Experts of a small language model.
Size: 11 layers, width 192, vocabulary 16384, 24.7M parameters.
Experts: 64 experts in each of 10 layers, 32 GeGLU neurons an expert, 6 picks a token.
Training: a variant of Adam for the experts, 5709 steps.
Below are experts of layer 4 (counted from 0) of a mixture-of-experts language model. Rows are named router (the router's row for the expert), gate (a neuron's input weights, with its number), up (a neuron's input weights, with its number) and show model dimensions 0-191. Each number is 128 + 24 x the weight over its row's rms, rounded and kept within 0 to 255. Numbers have three digits each.
Before each expert's rows: "gets" lists some tokens that make up at least twice as much of what it gets as of all text. This comes from a sample of Wikipedia text that the model never trained on. Tokens count by the router's weight.

# expert 55
gets: "\n", "-", "0", " a", "6", " with"
router:074119138138186145166131129147130160124151161167144115133118135115148157110118155134112139092161123107145159141160169118088133146184125136124125162135133123115068142139130122077063160168125128184138074090118093132110133150104127156152118099165123131132128146129094105115150164121102131120169112102106131119125155124157145133156122134154129143148117097114119115158164139100118177131133149147118105113116147112154119114099114135135121131138136108110141134110089156163101121133076113132103168089088142144137152169118104189136115082102113136098106164100140140139144141112113133125
gate0:150090117165144112159145144127136124116089100112149141158164128122101099123111130126132169075165130136102121131111095159127136099156160120129125127109111082115118161152091156212137158135133148131117122158154156117091143128116130157127140098140129114117179121130122127111095144133112150120159081116185102113066154087117125125148108094134108130122107133090126094144161147134151151099174121133160155100094156096198116091136117153110096111122126107100110120079131111102114115132116125124124152111142134101122138139093111120134090105107130123122126124087164124126130135131154076102
up0:138109170127155148130126122146138134161124150090089137083146133114162135181116150103143138103124166103158129133102148143118132155149103083136136126149162125104079125110121104165079119096118106145163091105145116138130128106095137123140110132115105095101113094091155091157170102147107086162101114147127145135172114115146114145139109119116142124148144143159094149165154142092119137128115132124173113197127045131129147101118085131140081134170124137119162153147127115118158134148160153137108160129107136099138141113152158121116154157151120077096115127127145159147126151130118126108
gate1:142119102156104110140115165142114149179133163102100095148126160149153172140148124116142121104149069139122139166150121092139162100140141153103119106142139168146128125168128190110094130086136148165109126121116151122134119177152111146145129094140145135112103128124106145141148123154145141100123146092113096116083095178148096114104098130130114100111106111096157099145118124081132133085129130122135113124160104140135116082131147179117143129138133111126124116104093167158101122164118150073102084112085142147126146134149099185116124085127123125131113106126145087132080124134137132166
up1:094091149103139131127120152127117126109116143086115159100173135071129130083152109129100142089112134117140110132136119120115149155133107105138128070146090108103112147159121155151131123160129116136169124095137131144117120120128141120116123153128105083139125106143150128069083164152095122159125133127136113113105109086125133151111187050094127133112116118096138159105129192172120149154113121099075130141163133138141115124160129157150110119075137131142093122110129136127138183122090129131144141142139110135172108111134113090142107143146153118084122126131121174137179106109144154107
gate2:081122137152142149127140167125103158151137139155105107132106152147141084119129159121166172133151160157121106145127165143174142098167150125153121103148166128139094093162119132135136182096119136135144128131150125132129152111156115147127098148126144144139129156149138113147119106113091133087152161138122068106172142165140094157122142121140113107113098136102205117096159132135093108157132127104180125096103114169158149082117093140153142116145151098129190120116108159140123131161135149111124132123120082133130091154093147141154137121132109105128113172161135102131100133169131118143
up2:150110174137145092121167163119126141086093110134128100123125134108083103160125110100146129134140113104161136123141111127121135161090122122139075152139126146117076144124110144153112112138138133166163157107108169139105101155129178154077123125130084102108137098110116128134108146193119116108108158112149143138144095088089111116113075110133125125120158125117127164163110109139123096122113076137108164151121124165144117137169138131169166137136128149158119149164125100146123163135129140125109110177138162080122153132142159124086116137102157133097148175140089140176123128143143154135
gate3:130132124144120081132142116130098136115132116093092139156096175140139139122131159147174128134151102139111116157148151151131186109077158090137108132176161152146133116149132159144187164133132146121169118125148113108119124155145154142124163181135139141097124172129084131113173133144122140158074136156163113136115079143145126097139133127107128129104154144107142112133115104148093089123127094132106130154174117114105084144150115163154099127114125130163171109152161109127117136172092086110149140121111088137127131090166138117167141132126128115128130127129115156140174089079111134144
up3:098115085118168120127125123142173102189176136117139152109138119105092150169117113091156166129139163109077128115107173127129129135127158092087122105123112145127127141155102108170114101131121119117117128103122149154098121091157114107129093132089121074136121081111119139097102108127103121171133099115121124132127122076121129144163088082129106082120161101150105123117125147117118114113138132137156171135125155133120143151141130142138116140134111120097132132125142126129093129133166166123171094155128149103123105126132096109124140144103209154135138094133091099151101166152156150087
gate4:172162142131122151134121148111124150074121158146112127103115124140173085118128153134147105117151140114121111148113113122131125119099136175155115127127102061154143145095125146120144144060084093129148114162152141127177135134206132122123077119114119144138150158104136108159116090107156129133116137091097075090126149119141075099111139148165120157099105156124127148136131155141127153151131137152114155123126118139140143102123087138119179142108133095107101096099088135108112159125158115145107133139133101120116138135077102112118122099114119147131074143174123102143089104141119137130
up4:134082126134125149143125119146147104084092167144138138145099141120132142135126113168112112111155142123121124129144107086094151120136125085106153091108105097109156123125077108132149154157138131135141146178135092135054144102158123100144119100112163129166152118129150137099131115117133108133150160156126129117120155135094112122129153113150112096127104136116133065107146120122146148151155112129134107117191103173158148107099088124144101076158144147105146134128167117152102146139110104132099143129152140144142129119106126110168159186182122087139168101143181177145124132111125114116
gate5:147112135122143163144108131099118108158125106091082135093155183125134146092136119112125192112171141121092141144153121114118155132109149124115106129156092112105108146087087102095147157126103136178159090122135176145108156155126151161203113127133119120100141141158096131173124130131090115114143108096135093105109126153144136126104116139076150133085125144103090156127137104129155118130125121108132125147091134109132137143094134123142108162127138130140150124135123110127120135160146090089142143133086151157120126098152113131083107118145174149117077059112120136100101108124132141154
up5:109142084126187141137102121123157159125128141115070113086118107114118129133091123079109142171107141121129085108095093134112135127158141163160108146135135097109117146144153082127103112112125115157159098115127112111152140080124113069110119164144129149139145123179112116141134101085132105142101126121116125143104148133141088163081095122132114204161139115123144100159129165126147117144145119154125122165122144149109170109090133065114096106129157090113130084120118133115130118113137105100099137148123105129095151143153090083114111127137135106114143147138126134126162119155107152086
gate6:152154096111119146130128148058111160136113137124104147119149161100110140098145115096163151097107127134106099150125123134118158133118164158112085159114151129129108143151126142112102159118147180151153123106125108088124160082131084153129095167118157110098170112100148126144167122074147102168116093102088144086108137129138142129096086120105172148115092154106123105143124134129130155113104132169116128124111143117121130154097101111111131149111127134142135122127095126149113117137147126132125111113133145133135179140146156149076092085164107097087098142077099139152128107177159117113
up6:129134120097152136131140109097131091111148145113168106090120137133112119138127126109132156101101111109118129156133124192124097141106134145149118142136144119086119149157160127113112164156189095139142093112139136105136154111122115157134108103191163157095085115125151152109109162102095129108109116087127153110156138157097115099120125147121119117120156136120140090149136132182109119129068113172143130127083100110105120156157175107118161154087138155151104153115114154131145086137098120159077076130116201129122150122150111162130112127128112099162145159113102125132132127135129149141
gate7:133134167142119137152108093099087134155145083140132096115129148092149158099143119116154141077125109159148113122115147143139128140119100093178144163136145113109099116126118139086086133111138162177143103142136120104116146180145110152152112121131144098138079140113127126095121169103108146149108116101161154105107118160163065111138153100156137104115096096106150136136148095162140145132125158124116094141108113081155122121124096173144139149148109126148090175142117152079145101162107103071091155133090137125118135156120103153137098098133099119134104123100149139124163149120139137146
up7:147161141138124120085142162103120131138094090140154140140151086157164116157140154108158141108140135137101137126158093134152166085105159126142144124139122174123151144108143155120125137123139153125145151118134183152084139126089155151096147112100105092135111152104096144108154137138141100140114155124158117117129081185141110140108148110165147103068132095114121096106129126151082070124129111168135128124151097115160078152104100139143133136143115115162061166148105092122167156157104092132111129141126151120112109113140109128158146106089116134135093145141151131110121163116153156133
gate8:135168147113134140162138162117096108148153174117078159131192087120138143107177112110120141144156125131080127178143136173112084120153145166140137122137170119133126134148108105123126157152092129142096121150140120098101146163095129159112109150131127154168147146131132121145181125117081096104137123133093098101106137158140118146137144099145139123135103090141101069122136147122126125115142083091101118121129141089118169116097124154126149132125140123083125117106113142136133138154116086142121135117152139116101198111136110156112101097118123148115114131100138069147175125107169130133
up8:147078114118122099117111113122148130156109129136145095120111137168116073148140154144111103093108118118150116106111136099137181115094114090135131153101101169146164122145125123149147108125120113090163161099088130149146091135143115083126137100118158103131111110127137147133076128157175126105145131178180168148133109116107149092143128176110104129120177147146160153116096121099142112141121114122143156139114123135129126143149166136150088127135139149171078124124126135143099162088112148122127081139108142121079067135149171120136106160106148122145136153138121128115070154147138135157
gate9:115135155168149146138113152098110145120111135123135137120103141117142145120083142149137161121112125156126137147143175125107136141187169085151161135146146147141143162140145109143133159136173159100163082120125116109117183139141111177122116089152152142132175150091144099083128176085105116180151090129149114122110159111134137138115168131109133115087127136074102147107143189116147148095151157101110094103097123103130105139156120164151136103133194141154139148129106147110119144134102088133131145124152119115107154124124108117137100117145094178141113123122100135103148143117141124135
up9:177162136093103113115102151123087116161118087136128171122111124103178142130140101155110125113139165100124136133113125109132152148142152107120141191111132096142133146109107082079142128181140114114115097123147129091142139132096090144155152139125109130099135055171167106135137123133140127165095096143100143129120151115151113124147092167119139086102144090113161123153122114162153116119119132146135124171114083115135116125134145121140113120162116134137133126138136126121163128140125110107140129179066165154139099126157155082100189135171113146109131127176127133115152100146129111143
gate10:121200140155145155132108119170109098101134127153166126154132151131118125080125138129195125115107122134114143142143146149125166156099106121146105129161145115150172134110121133076127160082143088158114142145089151109103139123163111162058113109145101137106105115141097109101106080107090131140117133074122148089099129143135123083124107112151143090102112128151098113160102139108100099106141119150121128112148142121136128159155113116162142117115151139145118121145096106092127157099156111158125128107105126153168160121125116145129145110094120155151098148102098106133095173087145126112
up10:098145139141136157131085101121052121140163141152117125155142139129130175107128077096128141140150151084097107128168144115141139129144136156128143129122112115141153145117116141099138156131092061124084138156128141080134107098152175090118145094126157140152139131131107109154109105129143165148121109106115144122124130105149119159127118110105097140154146154141087091143119136142137128105126137103133143128120160103099121109087136113141122139066159090107159049119112119096122145149129124172146142115138157147118140097140140122145157108083152171115072146095103116110127168134158135139
gate11:171111128143137122128127178109117126168122101119140166141167131122151100134100127120092134096097123117125109169129126115133118120128130116143111107150134124112134124159151130132061111115121117140142140111125091071132161147121105124103085148168119153125127075117105155137188108089141157149115081105087130157062124100131134166111129121112101115084121117071130111124135095107113146154118178143116094107149099125160101111146105126160143159109130152153061118155104144151130141111138117083105130098132133109127126150130113139095159158148142178097126137134115144090111111121167145102
up11:113108136116139136164128120133128154146131166126156149146157170103115139130111145123100166092139132101096156139173153117099149139134162064132059090119130108110099143153173126118103126134132101133164114119131090132100180102104121169120117133195090150109107081141122138119174103101124148138164122082160141126105143124137123160138105099091133096117168162159139136138156113109111141143141140129148092110141131095171096147140129146154185150150123133140106112147126139165134114121140138104099172100116127142118129132108124151124116152124133143085089132160123131083099149141168131142
gate12:110118144155137105127127147109134126144125182121103083095157147125173135118154196121129164112160157156131117156125122184095124118141164135131131162129107147101118180165142124135114155144135141173126082134184153142132139094137142135150115121160126167090149138135132141142162108151116129125120097090109056108122144140108092157087132107120127152099102142105150097147147094134089104123128112100114101129126136103111094127108132146153136163122140105146082145114123158097113130160134101113075115114110119110109153154145151160127131080147143149081116122124136178131137118111156118089
up12:126146094134150133095144101133127121096128160091147162131077156134121144134113088143150118135087082140097127107124135115143134092097126154134134108130183169124130165104103108117116109111146093080113115148147131118155139148150141169111165135099134115108150136085111129115128123107128136153138155185122137157134123129108143078127108040166163105132150140126097108109117159161187103099152157096154124139124114129126089175146121148120121106095145107160169101128123162164138139113104111170136100174125139103131103129148103087113127162156130132151142098140146127142110119123097132131
gate13:117110152143163139140132127092115171121142169132108108114128135135158127130161146097091158112107148102154100131151147122157169151149143068133110111136125118109132117153130138106144119111131157160116096130145129133090180121115141155116129140154151116149098120105125150135165076121115147116112104118133106110127140147119102147118123122136149127090109130171153126147140126082133140105137126132123107109173097168114132120156102125109160106138106120120142122141124152178106121152125098067106113120093147136154156098055195144164113126126072187082109102154139156114102125169165150162
up13:101163119151165131117164071110129135114137139151154121116124155152147197163125083128138161136111143132159143115110142123138129132140159141158134118172102169107131122141131073142161137155076159098097157123121095140146179147139113181167147167136174120143154153120153126128137154106075128154140139118152129149124134157128172163127125134134105129146140136177173138147140137115156130163141144097142131110122106146106152142141138110114108091151132127112148148134120075143102081143111096149111171132102129119097135110095113157156136143106117131163097146153133124158135147186116098115
gate14:095127113156176131137156164135102116099175139105116163128124115110140112109130162088179122103123112116157135150145177166113119119129148143144138138192145115160106137134162106096118109144172151169168138159139134113132128113136136096173092124129106089143109169109119112128078140110121127077121097107115123115130107119121117085173115118153153126055152090079063130098151125150116146132138115162132102128150147104133126115130142170098136118127129131106162139125110136133135106151101116140137123114111147102146142155071132129117149102134140165112148118100142076131152123115160108142
up14:117103148134103104178115093122106122117108153166159160165114125155145134104081109155088120151122127149150146119139117089135119130112105183125118175119163084133126109127106123143142102136150099093081141130101170145137121123162137133068115123095121164140106095145098125117147109153158143148109131153132121165164097115112108153121099119101096092146151116133121119157116124166108131127103165098117124109128106136094148117139139131194156101117183128117098133134151147146113122120096145143134074130124090179063130148162100115123117127136119128140139116071143135147146154170142116123
gate15:101139153127117120100137116136103112156116117160130111123147136176133136079103119101153137120160139120147131141110144129144096119099118157144131104161117163100117112152110104155167159193098149144115126138105088151127146135188142139135150100130146182110126143086120140182108109120103170102130121094140111167124161115145146124115137118131126160141122096133134117138112119146151107132090080132126119163152116108123129124153123143173120207165163123120137079142124159152126139150099117133090151123157141122133101137121096186125093128096198146153105166129095143117117138130162157110
up15:161150143121122113141095134124103100150149126118128094176172134121133180130134156132146121116186175106095139122140177115123152134128082167105121114122069145107109157101102108135092135163117117097121128111146108137103125147112131150164102138109152152135137118108155147121113118075110129108104123103152129132113128107137127122155130097147110126112163132139052123121149119149132153080115108111134159121152142125122150138148113120119109197120116122106136116188099114139110169156108117145169146159109155080156126139152127121155103122117154160156086113128152124115059167135144153126
gate16:102143127136119119135139153126127147171138125146095135124137124085129101130124109133105186078139133124183105144113109133110148141112149158119096104117133138123103168115116094155142167124102136154112075106140131083141130150157133190124093108182119180123135140112128129093109118125106125152128127103128111122119152118158084105097111100131120119105117132093109098092132164132139111101112135097165116081125134111105039147165120124107162168139136111126099122092096129119126124143091120131154162152084108165091107162118093149090076118117126174117134135120136128104125144114132119125
up16:148113160172122122104130124130135106190109103128141110107150107159165162105133093136115084151126128129126134129140106109145129133126102155168130099133158119140181109110126113156157128138150159076114150138145114142139147112108144124059117126106117116170124117113141127135113126146071173066112138152090163162109143169081147148145180116152148112168107139171102134154127144102164124085118120130137139135121129116187104129121133114148134118170158148116169147143126111130162118118121146143104124139151137053122107142116113133122126129128156130174145169107128125160154146155161113130
gate17:082110147063099112134119142125097135136114113157130114160147102143184109080125160142133177136122145131119119149117119134118089137106163162135086131137192135108175084106148177148135188106119117173105103117140114149128127142148115146125117114107137123123125161139121171143127127135146120115131123142135098120126138143134131115105146106135096160121110118123155123115069110146121118120048138138101127121107145138108140128150139124121138125115106123093133119123101118143084173164136116105112106166115144121126115152146124157114110082092087150137113147182057116153080096141125130142
up17:124125129080156102127123140141114097160159140096117091137132130137154102119188119099116149139136151083106131147132116138111094121154110139094121188103116136120157113131118112117099150100156097143097125124153087156102120116113111158128087086091070143086129118138088127138134126153138113151119112138097138082126160111133129118124108138150163106119096152153152100101093107129100134105117154138113131138111135126105110103123104133081121133152120141105073144125096112157167119136099124142099102116093146145178156101154140134108177100097150113090080091156110105161116177144133143097
gate18:082139123155167164121110145094083168126156138117103151104151123092104106119147159102139144080126116130157103154134148165123143142146172123142087110152110102126128137118117138086097134129105167147121135128155143087157148120114129148127159138129129120149120155112124106136183096141111114139067149088121119127108130110144107160083153123127125119088103121108153093127118142119109135153082150121141101131110118152158153123105148160129154149098100136111116138146128152114150140128109108095123106126068088169140162115132127135161116087134126152091096128134108144131097067082186102169
up18:119170150105100124144098106184104134138118114130126124167094112134131118115077114114104120172137106155160103122115061144172120126117122137140169160104162156102120110141108138165142142143128100098098127169096132156135126161111139071100121131127139179145133149132155144165161155110100169125128144142150098110138140149076122158114144138127130114122113143199140159121116102113139121129170079120107111127174118130114101118172102126135120110136122124129117121095143136121113152096143142168099136134164148089109137151122144111142158176104087142151133115164114092097148138172131150144
gate19:089113155122138112104135187103136126130105137124178108127078134123159182092152129108162146093089082160139122135130090145118133152145099127094134098063141154111142128104112172115147149161156123122165141107148138141092178135124118155093132135122113168130145114080153118151145089169109125121145118110133084066090127132137137128129122103129163142128115112090123118133090124104117124110131084149091166107153135151135116097117121122137173166146143134130136141122106156127137156132145085146137145131165117113132129159120119107102095154150196123140139121146169129132120108124152153150
up19:074080097151186172167134139182132167136115132114107141098130121064140139109141134135149180132141134112140153120117131074149139096118158085146139153136118122102097140136120129112124129160151168133127121117123102095122143104170115115148132110143122140140117120099110103117091136146087122171159118094097136139134126146126109111137138137125162113157105129103109126135165134132114158115167136150141102055093144145123109126126124149133157156181133137133137137104162130154103079135114096108099186126133101101143115151094129128092098110146082115114184148104137119121153113118105145132
gate20:169118178135155144143138098127096124100127121144146154140087119105130158073134113141158092109074141093133137144143161115104122106131138118133160116105133159146089127128140138099084178134194130133126117149166118082096163135134151142137131165115117135097124197148101140139157118119119106136119103071125073111125123112141099160102130163045134123134105116101124143157143136107129168115129139116107132111120139117133148079121104131123151157109104133150149134137149167115127132118154109082101157102093116114118163125152130095121095112150096163143113142090108132132124141129127101109
up20:120092102111144126154172128120171135124165125136160139119174095163135122103111129126097168121162162127166107157104054141114078122115108160127156113129152115133126148179140125178138088160102124098093133144135110121129101117126126107167108131105116132121124103152132127103106125119136126133181153108144142138129145103125122126170084166109111150159128198153083110144134133146129138123144121135153152154150145108148138139094126083157105128167156133091135124097075122206149103107087133150160105129133126118151138125124126098095126163101146130127142137130109108143132147116139092126
gate21:122108141127117151205095129109115156159142107147168119143166148127167142095137131134080114103144129096103131146154154123114135147110100131120080146132135149109168101180150116151148125152130118104170156112105130077104116139099106121145151120172093160108088138127069161119123122165129148113121159093162086095120092158112099143124108090128122120117184120117155120182116140165128116131130134128132129126113158090090154143122102153140122152120109089130134137096095125123129162111109119108113141121112167162120158138143147129132115162113144147099094132108123113095155085087140133157
up21:148136115113137170170136151127137156093139149152100119140148116112098192082126137132104158140147113084110124148152125130139143160137124130108103136103101130134139137163158089164168151184166122156141163123134133130078109098126172132159115143139100149106112132137104130140145115150130161111128108121115128114083125118129099131081098147113146090126148131112085106192103159169132171109145142102087144100155163105130119129108116121141116148143174081112113134081131125107129110173121124164142095119148154158133160108134179111137099111130135152100130129112130099153106148106098175123
gate22:100145101213118145162122145097100118122121119100137118105131155120147112158140185129165144137157139139172130131155128193147134112144154093160125136146135112105112143160147200095146165147156158144156100140117149127152153165131106175079108104151089135106159117145107133135168125169093158126101125104101099118120140126126128126113117139129101125082126109118163117101128138156161131118127118124115122153154141142130135126154081200155156142093134131135120145118116156120144122131097140121152133123126117098112125104141128129141176111120124142103131141150124099115114138052127138169
up22:096103126129163111139104110142143127122104129087121158148165139155163113117098122161127130135110165134098101135123115140088127184102162142111131134122115126153092142156119114117130109111126129119121149117126126125129129152149114138139161077075142154127104113124141131133113106086136135129122077136101117173172167151143127161114105158126114133138176095120109116160120162115169129135132136105149116122110171134098124117076146106129164087163082123112128128067125124125071106169157138111133158152131119147123158118134140120163129131165073092039137159149128118125137146129092148108
gate23:121125083117095156157093159108128112176117116127153211137102124136116166125104108124113144175164149123092130142117125114141097150131114124092106173105138125110170148140137135128125132161131132110173121149118112098091158109100140159153138118162136120097179149117098095126183103130151124111136119133138115131078158153105100119125111159158122099128129133096118124168120114155083097061138152112119147113128147089136151125111175092121111163100139102136134121105118139087098126145134098133122143121113141150168139127089144159123129110111143167123101145092120132123116093127160150175
up23:163171145130112145111131101106146103110122174095125115116118087162122170111122106128129100157121125136166130138161148136101134092157132085161131114128087161138126104102156088104170143160139111111154107072153149118124137121134123118185109119107140170080136109147121120099100142160150120104139105112134135176121114082156171159091095131124111128093135111156150185115132075131134107126116116110129101133124122143124171139129135161118095134125115116139141157141119098093144163104115130118167117179132185120137129110147114099151170152131130082141099129144144148148156118092114113099
gate24:110135133141154170121110141161122138106156102083116126150142155141170138110111095125110175133140105142137134144133154168108158109109136107143094182150149155143124133148128084052090132122134154125186128110165163089143143120098128155179139130119145129132117147151087135131190153156108122132134132147137137134122110127106165141128105179116135117102136112108107147109116107103154128125154159127162080096096164123131146118143094094120128154103135154112114141159120136126085163115133113059144131108099124155116146137082131103114080128149097118117117090120126114129109111094153168136
up24:140103156116139170176172134121110166093107138149170124164109133115160129084126123123119153126147126151115138141125151146133091123136179145146135092150129123124107126138158074084106146108158148160149119132181144095112150119135100176140176167106145160176139134132100129111185147138119126144140144080113099115113112175134112128140070154120125119130137089085090129156148115146132114138154139119133095068117155106152152147127113137173147139128124129121135145104130163108120093155122131139145151114084109147133158142100102105134080100143088125099101144140137094119142143152155130128
gate25:120062107150131148136128146112139127111140135131098109129150084104139141150124127139128140171147131182102120146101145148113125149160143128112158141120120135119170098159115103113119158148146138099123085144147112130135169118107129132127135180163165127116122150148135138135108106114140176088167122146144116149114138130112088126106075117144103141139141105094099121172113137116143121127115141078138114143125157125111190097156162124153138104088135088119111098093095127082070145140151121123113110094146164130151160118105158132106087111089150143069134103113144140075114127132135185110
up25:138092159108122118139128143133111143162154120147105120123140093107156120163136172115150140117152113145118152149140137159132133150163150110098152128126139127128144118104133170088106121115145164131157106113164076139124167120141163130135098111142111122088109178093138123113091143141134092090115108120146097180141129151119112106145093099135103163132126104092115118164126130079130126087132134121153110100123065115143149153125114170123152140127141157109103126141073118121097139087121084131106091113112174099145117108113101089117141096095127153098144110152141189070101125156091127119
gate26:104085116157150144174144141166107175137101078102127151140127153082086126121159156126140150090141121110132146131109133138117135148178149096102190141154137158148097137131159142151138129135110164136178169132127121082107163138093112133121118148129100091180122136128134107154123116095118109144161048117125161119137119119144158127120136123122138096114143099094138107115134152150088133080144134115128113127140149139146104133147139181132108177113152135117149123151168157156105120155134086090141127134141115103141153105125108101132151120181128151107102122108136147135101081130112114135
up26:143080137139154149110095111129130158116162140124102126092153126119102105161129129100138131095103091137113162134144123117112171086114139104146116140136135168118140114159130151095128152116150125090177143145121137170101151149121118166059117101143139117090102117146105127121171148198114113158145164105092114115132129159135127131129157112109133160107135119133151099153121145118143132091133132134087143116134121106098111126118129130138134069073103127099113096149134113108122107104172137083156102098080115157094118136113115098088137128189092119117153086122169123130153149117113116165
gate27:133131148155134131137105132081087133149116139151139094137112133134142133112161158145112133111112124108117098148123107103115139080177109138121129126131128140107178108141131162125179175119167131146122110157191101140128116156139085109111191128109131132132099166139119168146110113108155143151180146125124095117089119121113144082108113131102105124101104141122125152105114123131129136150103117139085122114127174122167173070132115102081122099102192121131125133093148089127125127140150059107088158129141168125116129130093139154130113115133131141127127117098148170131165101139116141164
up27:135147139108147108110138128130138134136121104124114168099135098168120061121106102099106135092098112126173090140127161124125096159095147118159118119148122158129148116167099114130112109128117145138147109103075113111151123109129183109152116140156137144144191124093130134111106143126118118116087063167126195161135095142108103143132101137156127107144120089123118112147122115105111134093121125136154146157134152158147110126117159118157112149163124129090155141172115097069155149104101125156159131148145115139141116108132117053115149127142163132156153145136124093131084125145124093118
gate28:114053137145113111126124185141110175132143121160139121149138142100109141106118149112103150160112095131149160137121125143144113178164160100112140149151144132139080098125162114146135141109094117144144127139110124099151187135132150143124133113153126085177158150131139124098151124122121110087094088094116094145137132147139123119154082160122141119111121114100124106150111093123106118136115166115105104120118142076131101139151122162146080180119140116122121122140098166137118088134124124137078133088125111118126144132093075122092150081120119139098142148107128168081123103110179129116
up28:102128103115166091107133125143095128104098112115157124114117113149120126097094143103137121139093135147155119128096108117106116107154114174096135103101138110119158126085125136134156102141126097128141156139115133172124118076167126078106112099127164142144143112148126130131106145089129121182158154156129144113118122081111119137116173138131113135180125124142145097140139130081121117162130141087098093078125129171105113099153136159086116121070153099117153153094145116097132078107188119112139114123128123149081124137124175131107139143124145149104134150176136124179145112138087131100
gate29:131132112158115127138127121120127083167175126133101146160144150126146125075159123126171159132170129115160101143128172133129135142164113109140113093118161138129170103160147121166174161145134128072146147077110111125092168147137112156124123139120111109098111128134131140129151126112129110140127106181152093143100119122091117090141109122133075115111187172095120117144096116136136121126105111098095109119127163111122132098103114146110135186112182081099151142147109141142116146141145112087129153164134132176123125137117143150120161111156105144159118109120156085147129081139122159122
up29:173146144137146146145160123116119082144153147162124180136085128159128109103170146123123164129171192103097139143123143082090090159188077140142141113130087121124098140137156100150150110177129155127167128147106119120103135132106109140139142147169134111085090148145146117097160156104080134125134108127110062130124113117130132142108111155175150114125141163115117106122138110116138135105112132122103122069134139097113155076102140151103131166130149156104104149113112136135134123126120135110124179135112142128108162119152139161132151098127139119090124105114138106135120123149096156153
gate30:108152127133148148109141126092124156134128126119142144144101134130151139119091114099148108110110130151118107172139138161161154102118139152154106099120156138140152110132120103122093185140136138132147136086176096086146172175162100152082119121164174156103098136129128132111126114150139185115119113157123096091117144156096053150121114165122136187090132154120128133128086104154119101157097133148161128131127094156130120121137124157117066104120160142146129127130096125126130116167123133058155143141125116157114120144159114155107138108121119123116140129153150108122149124110087176107
up30:112106123150115140090111137144124093116162109182095103122125166125107106155089111145123156141099103114152151131133106145167113126136125118140160102124113120099125108125116182125184126115113170114126163161153143158143107099095127117165184147128126101128129128151190138112123159087090129113177154117145125170109109110105135139099161096098141090128137140147110125118121160113120135134154118069085094177129136161112133154142098110143163120158096099110090115154130154132115113111147175164143144132127093168111150111098139099172128120154121100164135134133085125138109119116136119146
gate31:123091123131129117147151177122098158141166119129110166166143162092175078131185113100136108118158113096063161151156194145108127131150162129152080124111128095166126126167133121075126157147162125133160107112117118117122139132148161169115155143159123130166170146123095145133136139135138128087126131089124105125097082165128125132162101106141161153118158111068130096154123163128133120150144143126165123094136131110145152105131075130121155117122148171142144085139130119118133141145092148115104132119130154135149142119156095136128143124122145108114138137121124145117129109084099126147
up31:167139165111127098133112144128108132127148126101183156151155126125107150123109124146153096133121119190141127125102078159138157098110135160145151098109109153138142120112130068143117122095133097116101174196109159116153111158145081105165086078143129142106103092107106119124124124103115132138104146125116123085126144141113115124097143104114123097103097120164120107087121125108112146090094134148133122155153149112143127175121116160109127140118128145111143115081173113113149118122151122140108076149091097116143111134155070099128108119115132148115099156130139116118092119165180114154